python train.py --num_hidden_layers=11 --hidden_size=512 --n_experts=64 --experts_per_token=8 --d_expert=32 --d_shared_expert=0 --hidden_act="swiglu" --moe_layers=[0, 1, 2, 3, 4, 5, 6, 7, 8, 9, 10] --router_score="softmax" --normalize_top_k=false --routed_scale=1.0 --balance_loss=0.0112 --balance_bias=false --init_std_router=0.0311 --lr_router=0.00038 --vocab_size=19792 --norm="layernorm" --norm_eps=1e-06 --tie_word_embeddings=false --optimizer="adamw" --learning_rate=0.000963 --beta1=0.9 --beta2=0.99 --batch_tokens=65536 --max_seq_len=2048 --train_tokens=537100000 --max_steps=8196 --dataset="wikipedia_en"
Below are experts of layer 5 (counted from 0) of a mixture-of-experts language model. Rows are named router (the router's row for the expert), gate (a neuron's input weights, with its number), up (a neuron's input weights, with its number) and show model dimensions 128-255. Each number is 500 + 25 x the weight over its row's rms, rounded and kept within 0 to 999. Numbers have three digits each.
After each expert's rows: a language model's description of what the expert responds to; "comes after" lists some tokens at least twice as common just before its tokens as in all text. This comes from a sample of Wikipedia text that the model never trained on. Tokens count by the router's weight.

# expert 0
router:439508505501554536510520505526503472495473513483530515541500491573466459511480515486505511507486478524506471517485485531538516475460501496498517459483463541493474470541496479507501520514532520475515483517528450496457470463468458469509515521541512482463506477476482507471492464505508465484468511492522480508509498531507503500543495525466503483480493482457513508517525510524506497512462
gate0:487515499565502470523554469560501490501527520534559524468472487526502480488516453461502526540472490477465494509491500502569489484478486499533515517504523493502488482504520523541512499546469507525488532466475456560521498529522471509470495530513495534538533489506524517511491490477529504515502509493497518484489534469518545473507532482447535412471480523488538476495508487504487522519511
up0:491526491559513463513534492522500451480470512521555540474495491515474501491506500468466551538490474471485481524473522521552509493511480501517517492482511478505487529527494519536513508518485529524502531479482450538510514512484451457478522544498526473516553468491492543498517482479505502490499508538521484485470542467498536448520546470465517444474521555497525498530503471475495512529481
gate1:537489452542538504504473506506498452455479517488499467448498544517469487511530517496497503492509489521507542477505487457500483495514528500523501501514497535469514503466517515442485490470534462496523499504530477505550460511507494507525499529478502485527504485490481460492474483454472491479454534528512507519493497511487483523537524490536538533476495503486542548488532523535522543516499
up1:499513499487484496501502531524519498489517455518534537556508481514508498509482481519539527494505489556541510442524502532460506483457481505539494511489514493529445485505478506536523503487511511527450469512450469460489569457465449479504529480500499522470520519528484484519502500561518514501512483491515510459467487478477445496519495519444472490489513474495458462517432460505470462489474
gate2:500521471536497547542508495517491466503493475476493497477479521539499501521485538494527464500503520482511490510465455505511435487492569481515551519473520529496489498502496483556507507507507484527526490498506466522543502508493505467491514528456527459518532513483491480515536442495485515487508536537531464490505496522494483518534463502532531515477521506491528508491548479486528491490451
up2:436521498515506530473500461483535491536502528520487486528533479490479487495467507506472500471523497532453523508514548501480514499470505508507454488557492498482503483483519521472464532492503495459522516478460505456508490478504487480519508462526466525479517472534504532513507533509519525503502479482526519496462488461515537494496531548495462490541497518507483480496424488508470526482483
Description: Infobox and table digits. Digits, line breaks and table separators in infoboxes, coordinates and percentage ranges, plus words like Location, located, Coordinates, medalist.
comes after: " ", "2", "1", "%", "3", "\n"

# expert 55
router:530439540507508512538485508510509507536533531537526520503487457533499525468478473509497495538490461524547487530506540506472475446482502498502469512441482461534479518472494489476493542514525504496452517526517476499482507492520496469482560525526517503511500496510505486482510516559469512479511517486504506465521506444494496519496492469508449482469532484477490543482518451493506541489515
gate0:519484510479521525494490529479502503473517529508484525511502529485484499506518465529536514486471505489508493532488503498507536498533498513500525467524464520535476481485498481435475487502500522525506542491489463481514518509463498485489486529521531486542502539487522479493551518522511461471485467505524492521527502481520516513515528515505522510492522523504487533512485483500497464490548
up0:516532538487500469474522494456516481520511517482502483535486479467488506523527460536550518410510520485507513481496519487513551524504531501545525504513481500491484499545491471458493480472529480487557490500520491543489495499475516487466525525465511483490525538483512508497523445461522537487472480505528519474481502513521507481466511511510515476485539539495517474507474491493520503470537
gate1:528482496490496504473511465517508502531535520496503472528483544558506518437508550490528510484467483517541494500507493516463506528464530507540504511515475473498459507513477478512529443508517493514485506507456499503512508473533475486493527491541493472452501511519505527487551474495491492475497481486464478501506510544468496536506524512526510508467478470533500541499496456518482475497515
up1:489483491516485475475503484464532544490502522476444521506550493562477535454481501506495535537537518534519522488535487507506493498505491504497518525512473493471496491492530500498548479507538485474502500509508483547506511492505484496495501495497583514459527530501494504503482479447509513521512507502488466461512514510493501509473524522548508516507504526471488491487510480519506508499514
gate2:465518517495490508531531475477506575463530515462496453525500499463465482480494441499514515508480472500547515496494486469509493489522524556527560532483529508544523507538468504492537488474484509503482518491497459498501497526523457492525488523489524510513498532504510483522483485505463468468484530484493492563509516527521464515480466501494491492514478505486503482525509487492509488514502
up2:517530503522510526520526479501470503492522520463508506489504520497465506442484448514518467517465481514520494519502491504483487528537507515515518535478512523547502486550487520540503457481503523497489551484475501475527486529474461461486492523499530510489501502518522506516500434524490467484497543484483485525541503551530491526518520474471464506515488500499510501491525501510475478533494
Description: Year digits and nationalities. Final digits of years like 1860s or 2011, and nationality or institution words such as French, States, century, Army.
comes after: "0", "8", "9", "1", "7", "6"

# expert 15
router:463504533476477459485507489517520477488464483509499528510496546475489479462465545523517509541499472515476488545486542516476505486555508484463529501501529495440528493487480496489514548498476513447451484492497534486519507497513509521469484444485520530493473519538503513468453503460502494521502498474499516493530533481515564513525441452477526457494499511483511513461492535463485494491540
gate0:441573484541459467519508541492473484488500472503513412496483520533497454496487502497488484529518495455486439466516497524541493470455481503489470455515489508484511481507489511524501560519544547563496470467479474465456501518523473472491517510500525478504529464520471517493546502494474492486509511493481520476489546506462506493501485529475514517490524526522476521522496454507483510523503
up0:531427527450531533478495455472481491515499551502497557497532470485499511473514512482529519506491494540519553518492494509485543524526505498513529545486488476511486552499552466489527444442493477444498523524504508549533486472479481513487474511504493535482515504496538479534460477501546502496480487484504499521502461445561516532502515477546500502518504462498524486494512521485540495492480
gate1:525540437505514456478478510459484519490506466473476557494539513494504464503514517512497494508523539452507497472471480513532505541529509505471530485565452540528487456485521448523501491501530547491485490516527473491422486471504542442494537484538527500521486520435461457489490456497497516481518494533541485462525493504454513508515517508539557567473527498521464504495474478498490530523463
up1:538514464531527499463464475493533507461515498456508559512505474493462449501512522511519494540556541486494497487470465511528513486521504488493529470509477529515449515510481480525491530468475522481474509461566478462458482466504489515509566481526500520457479519470467452497495473478513485540504529497531476474488466500454505474551470512508535530515539512517481523482428511497488554517522
gate2:548492534531502506518476520484440519561479474469487527561527496553498519469486495482497491531485508492478494521465521474543506521522508486452503424518488457539516507513545453493515509508501500485507475516487488491492517502486542524470493486519499507532449517476487509507473519546505471524507497545517482482524504493508490451512496467510477479484522460512534514488539479517481499502503
up2:473504479476455523502544420504538495489494530538505499459469510454518505515516494502455526487455510505482497472540493516451484491486488529527513560494501528471467473500521500472511465502524487503495521502510532516468515533476484485478465507480516497456540508501525479494505487489499515486508517504498510524495500520510511512476495515482515522521494534502481498516469474479554496497502
Description: List separators, data fields. Commas, semicolons, and, or, and equals signs separating items in infobox fields, numeric lists and synonym lists, as in 385, 801 and 16th; 17th.
comes after: "0", "5", "6", "3", "4", "7"

# expert 14
router:532501510491523549476471523494546524517490463473468481519537493544476518505498521520496501533517482489498503473521503496495557504484485491464488468469495487525484497515493514516555488487543531501435510459499476509502497471513489424449536476478500471462508532439497483503494487503515480462491498463533482509497504480464518508540505464499519499533487497486530488525499454494486498473495
gate0:489465477511465519540526495458495524502481505479496506477505513497485513508513516519474491521545511466483515484495495485504543476513466443495519489475510483490523451480513497482476482505530492486477528493474533486533486490472503499499512499514536502454500522481511514514480554496526479504478506501462469494457473510506507511508459511493518522507495505513517491482548509526457495539528
up0:512513480488504495458458486511495474540507486530515541517488459472508506487518510502469498525472485522492467507499473523489444503483506528522455492480473511472453547510469539520533537482480520478511505477543532518518511484533505509492521504505502500531484474535497516459464467498445524502507499528514498517545541496500513463458523487480498480485495463463489517499438504487483518473441
gate1:531517584525453472496458489514514490513507530496448467488506525546447479514468517562509539485461558525510518480537481479510591498485501477480505517510516515555518494485490477503520484515493505528461474471467501514491493523554481508499483483519481509498465504471468501534492526472550461474491504538465476529499447554454479494506498504492514476503513519511542488508503486465535468516548
up1:508490438504487523481513516470488500502508461464545526501479484490516508486518499447476458544506497509512449530489490500526420482524523497531479467497441487475505530516499502530504510483513479463520528523560523512491506490507528487509525500498509464523507536574493512472482512502508544526492489489537543446535545465541522494481508443504498495490513470487473485477451503521465491476458
gate2:462516513547494488524496490506508524505514462492504464485486476511481538531562511485483457485482519501466518491510484469497530538543477494567478489516544515463536506493468520535476466470508469534506487470481551511503497528507515510468508498497490517530509536515482487521499495468541517509505507512511473495488477475498530501554507473482507505532480509502527492560473490553515529499498
up2:507509499543498523539489507514530535472492459497498458516503480500482538531539482500515501476495537530488507454512495451491527534549499485556482470527514505497522498486464489521460443483502453555512503487484551487515510516505515500457486501499508491524510524493490470511526509484526481486484487488511488496472493446486496507555513480490530497533472501510514503553476503551523501484488
Description: Digits in numbers. Digits and decimal points inside longer numbers in tables, coordinates, dates and statistics, like 087°51, 2.0 km, 3,328.
comes after: "1", "2", "0", "3", "5", "4"

# expert 36
router:534507458539491468523520477500563513481509485491499523542528531492484533539529521482481474534494480493479498496512483449529460465466505502471505416540513473488512521495520525505543481529475545528474472488491518485491481533508542514489473528510528513512497509510461525477495527472493469463531503543486496491515485519500468496488479490464499522508466500478522504517475528514499501476506
gate0:509481485489539500520511526523461469520469471485522502508493509492531483461490487488527489523506504449520505460478513491565536522499487495514514498452513505504520503465503529501470500517480522494481505506457484499511477425499492490532474475472501517523503452484505535476483496482506471558493498476524488494500462457516548465473495509471556523522533501501509506511456531516495505527498
up0:488509464466490487470530503498487498517529517519467466506491485508536541515511507531473516481543504512480473500522408527488487500499557525479516483483498470486453521529517511540448509479526498525511521485523507522516466502536513478510505519506524489460538529545485495462501494489552468488521476503487533467499499519512512550498488490536507494518506502494478506499506502528531481489507
gate1:526460486541522487475495487553518487494469517475474501468505457488500485534489516518518515526492491509485486516526496494551469503504505508537469493486496555462542526525453505501493493437528501486504493483527514546504472488480496471515495512520465440464490493519478532437513517490502476530513517493485480496486515508547517493471508479557517503525511534521492490559513488471490511496469
up1:468497444515481492489517475521548445513518444513462534515501503535517500459493512495456534490504536510514518500502559530498534450537474469462503486490443481522483461488540529478527520535529535484453510508514498468492510497508523511481549486501511505517492513504501492549521468493487537514482492474481476525538453524460487492507478507481472533507516461503470514424492505480476521497487
gate2:479489467499538527505517510500517546470500465514527516523549479503482478477479499488475486490532531424474488478466512498524424502513488524501454500549480496515543530521505443536449474488482485522479513534460487510517517516463523516492456489500527508491463488487539461455510538508516513472524501510488481467517469511480473486522478514471521480521496507496515476535489525548518516501489
up2:490525492497498520519524503473523535441479459547530516523560486482527484502484494493494477502538510447509480494473498489533430486520484508502473512552501481477515512496478475523484472491472534530491506503468494459519514526470509507506473517496513520461462507493493456459499509502488475467510490501484472478533461515465494477517479484450530508531476496484503485524501518516531506484503
Description: Separators and prepositions. Commas after surnames in source lists, hyphens, table pipes and parentheses, plus prepositions like under, in, until, between.
comes after: "\n", " |\n", ")\n", ".\n", ")", ";\n"

# expert 37
router:482527502501467548524514483486472543503473510530486497473540486525527537518531525487512480470497484484454468475489501509463526539479526458491433474536543508533494507508513520485500527502466528554485490488482497517525461516497525533487484504489434475469495447509511487542492488545471488458495525513504490494502528512499523501541494490517475495508486509521523525465527443481484498453509
gate0:476502493494524503504515514519479547470498501466512532482530498477534456509507516483450524536485458473528463478464517509463487499465496498522492516503521478517537533462485477461513481458522509491518523504475535506526475504494508539493488476486508504517446457565492501495495516541505534467486486480479481494489489513482534459543525476535486483544500532502424504536539463496482515481477
up0:508492476518535550456532445497509485520501472467507522470478466468485507516465492497496497525501503498495490538503509533500517492543461482486517519439504479489492535536506522492525487486502501487491530497503473537497491512482488475490477491551521494487512473479517540517475530512497494535500500477510504481505541468493479528514512537498516508533472508489467485485531479504490499517478
gate1:457525497515526489511530506463488476500505474479497544477502510480513485478522492452526485488512508507476492462449504508560494527529515489534505480522509509497439455487482484515464522539492511480471481496473496490552492478458528481535481517509499480474519499492494525483506431520512459519538500481510517451488525482492512484500468532498513522522496481449486514531506494449480481575513
up1:469506535504457505508494480504489454488483562481484477541485546489486482537496504523511502531481497496480510522508505494466472510500508499429558483494502485520568494521519513482504498468516480480499509501514498489497532553512504548497481500494470479545502553472483455545507525493482501523541489451508482523516488464457515531464511511486523495515477494478504524481492489508531505454536
gate2:517513510505503501520507523503496486521498520486484512477542496483504464525509532515504507491484549513491509507515512481530496519500491469491493481521516463494493452470523503507508514545549486515521517489503516521471509500496542513481447513525483513514499523540469563442477469464508471550502512535527460483492515509517458516507521512503483471486519483507475518493528478491471528475474
up2:493510511509495519494533476508504490491517494453508508500498485493541554462491465505511552489545521516502565469487501518516543482498543510471490515489484492473468475524516508512535482455496542457490549457438499553468515457541497506506508539512492547491489547505469507467495488464519507522504496495475515533523499521495497479503468506474531458523517492515468504520478476508505513500445
Description: Spaces and line breaks. Bare spaces and line breaks in tables, after names before Personal information, and word-opening fragments like pre, sp, comp.
comes after: " |", " ", "|", ";", ":", " ("

# expert 27
router:471517512472506477510518507502545483556480494517469494485505530524501479512477484529503524516429473501485492510535516507524496468513501479476490535471527457524518485518491536479510544492527523484458504469503533496501530492526524499520512482502517523528473495501482511509512484532474523536498508537510491507483484539522506526483495515488532515525476449540514449511495522469461442478519
gate0:524486503504532558509470530475506530518564522466496508466461510515535522525503520505512527489507468511525480525476506484481491489515522481540460499459501495528537491498486512481484493524456505517533475505487505510540539525488531481519498509485501499503471473497479521484517522480507469494499480541544517448527506488477475536534553461529493493519516537494543517524529505497509479479490
up0:510475531493486476515494442516492547488463521538523475506508514497465503501501509425468528523466511476491512492530533492474492518496437513506531476554491532502461481510512492447502534524485494487521496484472519494432478523506494462473458493455514462470533489484536497518454491497500533502513464488525490496521497490522518468482495483473498502504494519483498510511497502487494492490493
gate1:495440498444517572524481501475497513481521525471472534461488491516501532468480475506542525515496481522517491482480488512460523495495497497488506468454485488542489473554485485531491539474489520475530532503505471492499513464499479501535534490482505488498541483516514484532506475512506515505526503509524531459469476505449501496474511458548499485532509518533490504485556486489488483463495
up1:546510495494519510488459486510497527543528438517518507485536489533465472465516510507484517517484512505492515544511483535477511486488507522507496475494477513502492500481496517500526480460527494496511517516489484504483474490465475521484518549511560476506523469421524541518509475525473516504469538507523499484564472452489499501528507500515502468545495530502508516550516536529449495490482
gate2:479487531536496522472510463463506501461517503543530450532507514466480460506473534492498444490477514461507544502508497499488475532469501488478501493519501527491484505526525484529512472513536475501521509509525471505534501534503522515496493486469504504512514495520560514455485481486507496502430480485469524519504480488535500522479484558506521514481460508511474505497538502524494509486529
up2:543539466523504484497464519540467497504492500475509500484504484511489513480529488463511502480499494542491470522477494548522496500485489509534512478476482486512510529458473486465493497506482504513507473518521503545469489526485457449507523519523441478452508502471462477561534530518487529504512487486529458500471515481476515516506535463494446467515518500484537527518472455513499526499496
Description: List bullets, headings. Hyphen bullets starting list lines, especially after Other uses or surname headings, plus heading equals signs, table-row pipes and sentence-final periods.
comes after: "\n", " |\n", ")\n", ".\n", "==\n", "8"

# expert 5
router:504484539505506494488470514495494458524535535498490503505483511565495485501490495512533519475440541491504482522478483511477508488527494504452528495509509543531507531504525542510539555560487473533522459495484491469489524464479499507470483498479471544491452508462462527479516523445514507466452472529505494489501528517430524496489539457473511510489495458487490526488494509478546450458538
gate0:511478493504480488499512510451494532496457455460477502539501454494508514472512494545500475482505524536501520502529471502472488499459500468523478476493482487508520504477428419507496489504538476469482502496491501497523515483479462495483468485431521477509523454475505474520505495505518550507521506503505447511488440492517499521477510526484512500513534506512518505526497452514492490463519
up0:473506502474492510507484466547516497516571542535512458495490512498493462520504489469460515508505474469497516496463524511516515494514486533505533537521517479489465498547554522497494513499474496498526474517529532503476489505534545486501541502531473515501491525560518541521492525501484492516492467475490549518490528488513472461506497512505494480483468479504463481464519538503480533534494
gate1:546524468488481515507512474452447532514506423484498565503509515501515483503494549571519524543496512492530474483499463475478426509532523494550518512498478516519509514456473440516523498452494502510504494477521479469492499502488505446499512474483514515498508507486495501526512495469471486526476495512536496492546490485525464521516506482555477515546489525511535518497501498526506509483538
up1:527525484488502491506522522477452491546461503498498514497520527539526486484469519543494519481493498498516486502468504520487473464505510490524476476486449509516561532467498466514513497478469506533487533504466485488547520478486470426481538469513525484510476441494473487527517502524514508464458481504508489466504511514507486537523521496533474530491509494538525508522517466493528488473515
gate2:432489537480491485484506500536579495520498510485480460493483470517515488510477550470487523477498504512499476489490522509512508496465489506471489534540514515485481493551487471493482522507510488515514501511460495439504515498510509540486523511469478495528484458498499509514523555533511474451545476503516500479500497505496430448505485501486512504451520455494503504506481478483488525478534
up2:534498504553507520508469495459469534448504518521503522524561516473490521478520435492487476515505528477488542536494496491487503489530497492549532493501459489512505431489534519484490501492499496499493464505514466512509487518437486490530497511513479509508522536493480516476497464493475493528484512475509485503483507496511570584539497468476504493508491554497476461496529521514503453521460
Description: Year and date digits. Digits inside years and dates, plus the space before a date number, e.g. 20-2-3 in "As of 18 June 2023", "In 1946", "(since 2021)".
comes after: "0", "9", "|", ",", " in", " September"

# expert 43
router:485503483522488523511498510513441485475502490507466480526527534501476484470526518549516540502487489469524480510497513510541497494550460522508478461492531462504502498473481505516516518473521560513507486498457495511511509501539471503513511519536499499462516465484500474458483475473454539494488503470471516529539480499515539505549472494427469463499480520507487480494517468506476525496486
gate0:506504481478473500521478483496483500492478537453556482512530507498497499451504492488499492549490513515473529492508528490469499454478498493482483477492474469496480449525523525483461478493496485500469562507497445485482550483489504507447501467531518502487473478471530472486483492533499495473517493525576465492491466504475522535485477493476494526504506549520554520490532523510441455506529
up0:522552492508534533495492512499508437489481414526440527462488475521499518513472470482490513494513508509497486494527481516551506515537468506484476530468491508499517549451514489521477485516555503505533495498527516507516479508493503478527489544515504492496505552485467497477481504480487517532513527501491516514465514498532483502495531480529466489505495485502470489490495482496519518535493
gate1:543531508503517512519500507478477492492479473479500487508522506500495511538507538546503529495590482478494492511468474477489503466482510494498491506538478513541512474503473511482468462486494499516464507510477484447480542519490528512513493491500511494512483528435508466519511481494492458461484478516493432508516481520459514541518496452537525536524494526511530528515495502534500512490503
up1:509534499485493483527532473495462458503494518463497497468518545506460485514475503511539513507557467461524492510464517497493478444486509487491504519505480537543526478496480505499516513501510521550455477507529533473471513485524479489490507519542545466525510512502490453511563496510503433481493452532502479518489491520476537509526495475532537561526552524499472508534483485538546523503517
gate2:459456487472523529482503495503521511483521549507518510483495471492469543472479516512512500474489495472506442502451507511512532481526454475486458495470545481485555500518494491485489508509494518539513511482506502481492485546488511500516517474492498524502511525496531494496515499520475469489539504499530513502500487520505509451494574483459493458514467496513491508475491514511474466536522
up2:482493489512504469512502551483502469481437484495481548477528494503501509488497477509491520516474467523516526525532492530526503535480523523489494490503486513446479494464481505510520512479520508498471508506506461514542539469495519470500501500522509482512480474538479478491511491498483518495465454474490486519486492482490487542477485525515518514453525462501479504501481489525540509473483
Description: Numeric table cells. Pipes, semicolons and digits in statistics tables full of numbers, such as goals, votes and results columns, plus coordinate symbols.
comes after: " ", "1", "0", "2", "3", "4"

# expert 30
router:522540446495512511490529515479513534491550502482519516470504468488569477499517495507524530531531493464469495464526510478497516510515469521456474484479493490514490525434509508514506491505512545514509494508490494513485480451469476507488498497517505513511478454515524507503480486485518492489437522485486487473536521534494492495465485481526525507566496485473442490490515510488476465482528
gate0:456479505475488507491548543487469479516497453505499524479490498515501530524470503504508531510516478464502521474483497458518511478513508532461496487505479524515558462469503520536488549471519503477495518458473524478531467482518504473506533503520559553487536502483428492467542540463484489488517528512490455474512497510486489534504521536507527508511537507465500518512489480493496481515495
up0:540489493490506478469479470517522511491499524492508434506500463504505482461478492492493465481511515536491530513537495545523517513494518454517498490461524499477446554508518501451503455532502498527487495557538464539435526504486463500493485483479454453510474483499568524528492474528534525496500481479498541518478494449531491467506518484502475506493472493525503478496526526500516536488499
gate1:537518479520516523502513496515485504489531519493463521474523511480496523487521536500536470480484482512483541500530482523568501485500470487497548534536526512511497492525500481449515495427505517556480515534488441476447536466523496433520493460503470442519510535473493499565529478483505473468497501488480478515499474552496477488508450490550527481521495488495528499504504497512487510505488
up1:528541494561533522511497472531475512492550486493517518489500473516539539444553485550516493445509496542441503479531505514540501528508475523465545487503518440520481511499489517500533465473452524509477489481493495542485517489490526512479482492517444534489494500509486473528474484466506493496460499481467494459482494521490446489477503490496481478503495506516514497475517492516474550485528
gate2:492528483521508525512508488483513488486460520487469537478477485525535512475489451515496500485555505483469487542457491517500528502514508541507465504477495543497552451485477541459485486453487505484548509486465501491508499500485506466553511544513517522517518499536483483526509486491489479498505527529507486505457502454519516468461470477527498465489521495500524541496497533548527498510486
up2:496540477508499534496493487473509519477489496462483528473467511507533512503490453489477545517544481477533483495455471475497513526521513534520462509491506532523520455477501530476488462427457522523503501494462521504492506511468515464557494535524507498538503511532485491514493496487480476489480525534494515539468510486502519472453466506510483499524500490500530513517518550516543497510520
Description: Table cells and punctuation. Empty table cells, pipes, dashes and paragraph breaks in tables and infoboxes, plus header words like Votes, Candidate, Labels, Defensive.
comes after: " |", ";", "-", "|", ":", " at"

# expert 58
router:520503469463526469507501467513466535500541459467520535525497492478529505504459488526479515535494511449521520519475492524480504517496504491492486531500508519471478503490511493485498520495522512459492541476472511529507480475510572472494469523522488483494504510520451510476508497503481494465473498486490498498507522493490480473522493491514509511510496485518453527461519543511500512499487
gate0:488540512519534513512551537464473509421497482512511508507527522508516545503493547486507493527463474482514465497509488481519483502514518469472498506455513496485543496504475499514479493513495521501524530482488480456543496481536443531535494462529469520474494518488479461506522485515448443479491534560496493471508525521511499531526466481515499528498495531504479509482547479494508503520490
up0:471520494462482487442475478530499454528512520467480509505468479478470485478476461494507527513545477501492541489502500536511509507448447568516524509478505497499468522509517477472512504480544485511471467524490504525467518514473534472512491506424535477499510480541518534494511523501526561508525428478498511513483475523492514487475517520504501523497520492500512492564482495508558493497535
gate1:488492436476489522512518512456545477495565430517529521451490504510513492508471483511490501503439514490533458496473493507515512468521515527556487486468506537532487483519526496533533484491532503467518513453507559524504478492503512481485510525494520473527481481500494548444466447493509518552543520524493496469472506532520450496463493477472528473497546496521482499512481502490492488504462
up1:512506539508504446483488530559485510478489556521495485559540478528457525509538491498500460498515497515484555519527501487478472516454494488449521522505490451480559478482497498488501506523494484520459500534523455483493524497501532515509504485476503502475510512493520449539488547522475498479498528483508518513526480487475536507518507460539455486490452477495526535485515498532525489494539
gate2:490497494524505531522536513477470531468505469506498507441532490480509502528502503529522504479494503507498486506496480474516469510563498452436455528521509501524489467501500474456491487505499517531544497493488520471510525524529486539542490488508487473459503527459493458493493497499477439513481513507490532473526528514480509515539484513494506494503518509450472532488532502516498492504498
up2:510515486493475438491463486509490519501505540533511483547505488482472474459500506477477527515514508506448525500498497534522530527507487538548523509487529482494494537466569493482527517494489512478459492515498490521473484517508529473441476487474517502550528528501528537541515510520543535510519455465526456534504470485522500478482524472460538494508472474505518481543484509477524493476500
Description: Table closers and numbers. Closing parentheses and digits in climate or vote tables before pipes, percent signs, coordinates, plus nouns like life, population, career.
comes after: " |", ".", "6", "7", "3", "2"

# expert 17
router:515529488480536530531522482517486496491509481494490510484532489511486488519519506488507539539508490495493485493495511495514480464530474525527540507545529492528504523450519539479523539541504543467500474445512499517470489476498485520524482519458449509490496506483487503485471465498466513473505518532473526465508490545519524529500451515505515494508508493463517448493560501528467473485479
gate0:507511503507489507509473473479454495534520536479494507495525535468508493483496477510547507508504530503578490532472459492506491490511524514545484519498509492542465478485502534504473483509463496523492475507490480491512445525556487512564481468559473507522516488543501500474515468497500479516492460473513498445539527505479520511493486507480480502506504558503484481503478508486508496480524
up0:471481506474515498492527495548533506488483468490474471496495502501467537508462516480452484470494482518465522457532515516469513510528462485491540492498488509467547495526478461474530510498514470496513539508520490511522527514456498469459519519461536500484499546531496514501492515479515552494524503518515531539473470492523474513504515531522528490474510456503517472522485507499509519518472
gate1:433503503502507586510485478499494469501495513504454467469459520500486514522488467534545514530483490478510465508481507484529539479496492476470478492489495489491470528519497515516478480496509503490498518512493527500509481447471521542496508527495504501595521453500488543429499499470514452506524482490502545504494475487503497487483487511549527504520482487499501523560483491491493496540518
up1:573504477506478460503523492516482523498519492495519550516553492484493517464531534481476479487515499510503514507506510486501479493500509526554531475536491510505500494480521489517519482511499488493510498466517454500489489541552489494527514498511493512409473528489510454531491494494494518491478536502506477495509513508496493504468519502454484522494534519509514487458547517519506525479498
gate2:512512503493546557472525497504504512531495499445549532509529565428508502493467515467465492511457492459476493541517507541467461485478469540482506544516498516481527487563487510497472487482540491499474514505476485486488488520496522517443501525492504494505486498497544475498495489481477501529492510493463498475510495502523490501528512469517484460553495520501481504486547514520496512533493
up2:490514495506542529444514534519526546499541500444524528474505528491533503486503509490513506527490454484510509535504508557461504498440456504477479508505520539493482491523448448518475448501534500499431507519480506486484479477518519484489503486501496512472478522512488483519531515496475492480482461479458484508501490538538497465516494511529484505516537513458505521486532461516476513504489
Description: Function words before numbers. Spaces before numbers in tables and coordinates, and prepositions or function words in set phrases, e.g. "rank of", "as per", "won the title".
comes after: " |", "|", " the", "″N", " in", "°N"

# expert 25
router:488534463509496495516480503514536500504530513586554532525539495457490482460518480490508523527480503450481498532475537561498519495537496500488532464452514511515485508456480482458510528497471504478499539526473508504499480482486516485521481501487504475492499478499519477516520501544488499488505516474519486496569506475486499525458497512461490502484509515464488535501524449490485496538537
gate0:488482510526526490510505496550507500482516480525502463498457497514527524484482473470510501488474502520516578482506494470529543528507495530441502497501508548499506499501480491491501496519489508539478486513524500499461478518521518488496482523467475518489522454505509511484494460507524515521446560510457468499456495529484478450480487506474459523511486484525513471475456529492489540518517
up0:509484500484518514505510489502486510528514520481551547486492517513443518466519494509454475461544519485474433529499485485503430518472457502542521482528494479451488541528531476511488483491501480467508487496510553456510498494466501509510472485469481485490472556520506517489485493467465478533538513487533528514533509510506521527538490478507550463512497534474532541492548500500482510486496
gate1:496565522539496474436480520499505462481468523529477484506483486485499484580493443498539518467491490502483484490473539511565545514536522498519470524431511499499501477497459542482462502532524522481502522528505474497506494484472479489514521521492502494533448479506465512487506500533543494493460493506486519502493498492505496464474493472496497519503514527490500476515466479506521498531496
up1:501521473490542490520523502523502502477508473511498543412502513528503462510517438453486496483475502473495559511506528507500515547515483489492491549534502546487487451509541488490497479492505497569544510500482477469499511515479509503523487531491484485462562473504482510467484470519502500485433491527499506496489485507533545520498519515532500464540457475472472463503474524503509513516486
gate2:502488500564490554521458459474534525508453470522466512519494502525470498508536518534519484521484528496489519497503473498494473495465477474515522496491499517536517525501474440521509510502504511464494513474543471503512518473484494503530498445505540482477472521479509466506502460511479494502472513525505486467490523518497501503558488510475536540523491541513512510498518492492533457495516
up2:535491461496522479506489530514452508476458463477525512479506483493476506449477476513457495513527519503505520471539456489506519471448420513488529499473513489494554508482554472438520497493533505515461494503502504472472547504540562525462477479471479494502546505476505511463461579518482499497514498408495499514535494511517495528499506520537500495501472445476509501513490503542475499480489
Description: Digits in scores. Single digits in numbers, especially match scores like 1-1 or 0-1, codes, tallies and table figures.
comes after: " ", "1", "–", "2", "3", "6"